Experts of a small language model.
Experts: 8 experts in each of 7 layers, a softmax router.
Below are experts of layer 7 (counted from 0) of a mixture-of-experts language model. Rows are named up (a neuron's input weights, with its number), down (a neuron's output weights, with its number) and show model dimensions 0-255. Each number is 50 + 15 x the weight over its row's rms, rounded and kept within 0 to 99.
Before each expert's rows: "raises" lists some tokens whose logits its average output raises strongly, later layers aside. This comes from a sample of Wikipedia text that the model never trained on.

# expert 2
raises: " The", " In", "\n\n", " It", " He", " A"
up17:41 41 23 52 49 74 56 53 34 53 60 46 41 35 32 22 50 56 31 59 60 50 72 46 31 46 30 43 64 56 43 34 58 69 34 63 46 54 49 42 22 40 65 71 62 61 21 56 63 51 49 48 60 68 16 58 51 23 53 35 68 23 21 30 48 46 49 64 60 47 65 54 42 64 22 52 53 22 57 61 77 60 23 67 44 24 70 43 52 91 46 74 20 49 70 42 75 78 57 47 34 47 58 63 64 65 60 71 46 61 50 37 49 51 41 72 49 27 46 71 53 72 63 40 42 26 47 67 57 32 53 68 31 46 37 54 60 71 37 70 45 36 93 51 30 47 29 72 58 47 44 63 55 64 67 65 31 16 47 64 37 06 46 67 45 33 36 62 41 72 48 55 61 44 46 55 47 76 49 54 39 58 46 45 35 54 28 53 53 47 37 41 71 61 46 69 45 57 55 48 69 40 16 41 52 99 48 56 56 37 37 58 38 46 62 44 66 62 56 57 55 55 46 58 30 27 46 46 64 57 44 72 34 30 44 60 61 70 43 27 67 46 32 53 73 40 50 48 50 45 39 50 64 38 56 83
down17:21 51 57 48 55 65 57 48 22 72 70 70 48 19 58 33 38 33 64 26 40 46 78 43 44 44 45 36 80 78 22 39 57 53 43 37 53 34 63 41 41 59 67 69 51 41 36 34 59 30 65 54 46 89 61 88 67 30 63 52 44 39 25 44 50 57 36 51 42 58 36 76 25 49 59 43 48 33 54 56 26 67 27 27 33 61 34 47 49 44 35 41 53 65 51 53 66 72 59 35 72 67 54 56 49 52 65 62 46 51 27 37 26 49 49 52 48 44 78 41 50 56 21 62 66 47 29 44 62 46 66 56 23 47 59 62 59 53 23 43 64 17 54 20 67 51 61 53 64 32 73 38 71 58 47 67 51 26 50 82 47 48 62 62 38 37 47 57 35 36 50 23 71 59 45 53 53 90 57 45 87 74 80 32 53 27 43 68 68 23 53 39 70 72 44 36 36 27 43 35 67 48 50 58 55 42 49 44 72 39 44 65 64 57 38 35 50 62 72 50 54 47 25 59 37 41 50 52 63 64 63 40 49 34 61 44 49 57 52 42 47 46 54 57 69 39 57 35 61 51 41 99 54 28 43 54

# expert 0
raises: "-", "\n", " ", ",", " in", "\n\n"
up33:63 60 58 27 78 43 41 62 31 32 31 25 41 37 61 38 29 43 57 34 65 37 46 55 24 33 91 49 29 64 34 57 43 40 54 25 46 47 41 58 60 42 51 70 41 41 58 55 30 34 49 66 44 60 26 38 55 34 44 59 45 36 60 32 45 83 46 39 64 68 52 34 60 40 41 56 54 47 64 46 74 30 47 57 40 67 46 43 52 59 57 50 17 72 42 48 12 68 29 66 42 81 60 30 43 59 60 47 66 37 51 40 46 47 09 48 93 32 62 63 48 27 33 49 57 64 66 57 62 41 39 50 30 84 49 64 59 47 39 36 38 47 28 52 48 67 13 58 38 26 46 57 50 35 73 76 21 60 34 49 52 35 70 59 39 38 47 39 56 53 51 61 70 43 48 46 59 55 55 72 38 35 81 60 55 73 46 60 73 63 32 67 32 43 27 45 73 61 50 68 68 62 53 51 68 82 30 55 32 60 67 40 66 46 62 39 59 72 40 61 31 39 52 35 47 65 72 32 86 56 29 51 35 42 46 63 46 50 36 30 52 30 35 46 55 47 46 40 49 77 71 40 56 31 35 39
down33:77 74 65 40 40 56 44 70 31 37 71 54 38 54 31 16 49 59 11 15 55 62 51 33 63 66 42 41 66 10 42 49 43 82 43 35 40 56 66 56 29 59 68 49 17 51 72 63 80 49 45 42 57 60 43 41 69 52 70 51 53 65 49 33 66 38 63 71 40 43 78 62 48 56 66 26 71 44 58 54 44 51 52 47 59 45 44 51 68 41 42 44 35 51 17 52 68 34 46 14 65 23 50 44 42 52 20 72 50 32 28 51 48 61 29 82 58 62 68 38 77 77 42 61 58 50 33 68 66 35 27 57 61 58 49 43 57 31 47 47 48 29 24 64 57 55 71 61 57 45 70 74 85 48 64 34 47 80 41 54 48 43 53 46 50 36 44 44 92 48 58 45 41 40 50 52 72 50 42 41 54 38 39 36 50 46 38 36 76 22 41 48 51 32 67 66 47 57 41 66 58 25 36 54 29 54 43 20 45 50 57 69 79 48 43 74 32 94 38 66 52 39 34 39 60 53 47 58 45 75 57 46 41 45 65 55 56 54 40 42 54 39 73 54 51 53 50 55 33 73 66 35 54 56 56 41

# expert 5
raises: ",", " ", " in", " and", " for"
up6:61 50 44 39 59 61 74 23 40 40 58 49 26 70 38 69 44 68 09 40 46 75 54 49 65 78 51 48 52 64 56 38 66 15 24 67 47 29 39 58 49 74 38 27 42 59 44 40 42 32 36 31 56 45 49 64 46 50 69 70 50 54 38 52 77 56 22 49 71 61 59 79 55 61 29 50 43 41 52 57 76 56 37 34 37 56 45 30 79 54 31 58 59 46 32 83 49 65 57 42 59 38 41 33 53 78 50 38 44 34 45 39 76 52 52 42 53 48 54 39 73 21 68 66 42 44 39 40 79 34 49 33 50 70 59 52 69 57 46 58 38 61 58 52 40 28 52 76 29 40 25 40 52 43 36 61 24 61 44 22 59 61 39 62 61 46 55 37 49 19 45 42 32 52 81 35 68 88 56 30 75 60 77 52 58 33 34 64 42 22 58 21 44 56 44 47 61 29 57 39 59 73 55 55 60 75 49 48 45 60 51 48 44 60 45 65 42 18 38 63 49 73 40 56 58 26 61 67 50 67 68 64 69 40 28 35 56 15 46 15 36 33 43 59 49 30 53 55 40 51 50 51 28 37 58 53
down6:43 31 65 67 42 09 49 38 41 59 47 44 53 56 34 39 83 16 57 51 65 56 35 39 44 38 41 39 33 39 65 41 49 40 51 47 38 50 58 52 48 59 07 34 45 53 49 61 48 81 45 56 58 62 66 55 61 46 60 44 53 57 40 40 45 40 16 71 42 85 27 29 52 45 50 50 42 57 29 56 53 19 38 45 53 26 46 63 35 63 42 56 56 32 51 67 30 39 57 84 69 69 70 63 43 49 71 42 47 55 54 39 37 54 39 38 55 79 49 43 48 54 39 41 58 46 52 44 56 71 70 60 33 51 76 50 38 67 22 59 64 69 64 55 67 24 50 62 67 29 58 45 70 69 40 28 49 42 36 57 51 34 60 67 70 45 56 52 64 40 31 82 54 40 51 65 37 16 34 21 52 36 34 64 36 71 65 77 40 58 47 39 23 75 56 44 52 51 32 62 63 47 96 59 46 36 42 70 51 36 18 57 59 55 74 54 60 61 81 70 00 47 63 51 44 44 55 64 26 51 40 52 50 63 58 73 39 56 50 39 32 62 42 44 60 26 58 63 47 45 44 72 59 38 48 16

# expert 6
raises: " ", " in", " a"
up6:31 33 43 33 46 63 47 53 73 44 41 31 37 42 53 59 67 28 31 55 41 46 52 26 66 47 60 42 59 49 41 08 23 21 44 53 49 49 88 59 27 46 77 58 65 29 35 58 58 46 43 56 53 33 29 52 46 43 55 64 36 51 33 30 49 64 49 27 71 48 42 67 54 23 46 47 58 40 29 39 67 58 71 74 64 64 32 76 54 55 69 53 68 44 43 68 43 69 38 63 67 61 59 55 51 43 48 60 72 56 60 47 39 61 80 40 31 56 54 33 32 34 44 48 70 59 45 51 64 68 66 72 76 69 31 67 25 59 62 52 32 25 46 45 43 64 26 59 30 54 44 36 36 57 49 39 24 24 56 50 55 53 49 64 19 43 50 54 53 42 52 62 78 41 63 42 51 53 17 50 47 59 64 65 68 48 69 56 45 60 46 57 61 18 55 73 65 47 56 45 54 35 38 50 70 47 74 35 44 26 62 39 32 23 68 64 66 42 48 58 54 68 67 68 37 35 18 41 44 82 71 46 78 51 70 66 16 71 50 45 64 68 36 60 19 25 59 61 37 40 43 56 55 45 67 11
down6:21 39 35 54 56 50 53 56 47 37 22 37 41 74 55 57 62 68 43 63 37 59 51 56 44 54 66 28 57 29 32 39 69 47 55 68 52 47 54 35 45 72 36 48 39 45 39 83 55 74 39 50 54 42 29 60 65 63 36 42 71 62 56 33 42 51 52 45 44 46 39 11 17 57 41 03 64 54 30 34 17 50 81 52 30 42 53 44 63 43 32 60 54 65 45 87 39 59 50 72 47 59 69 73 41 44 59 66 62 35 43 41 55 31 52 38 49 08 55 53 48 79 59 45 66 73 56 64 42 56 21 17 66 47 42 28 52 52 57 48 24 47 45 68 49 54 60 73 49 09 62 87 69 31 66 42 49 45 39 33 57 38 60 49 53 47 58 48 54 42 65 48 74 57 35 52 34 47 49 54 32 59 26 33 36 53 65 79 30 57 69 37 57 66 46 64 78 45 61 34 58 53 47 44 61 50 37 18 54 56 36 44 91 75 34 40 34 60 36 49 40 59 60 67 61 43 48 39 35 87 53 44 55 25 52 56 45 71 62 52 31 37 70 57 50 49 67 31 62 59 62 54 62 65 48 28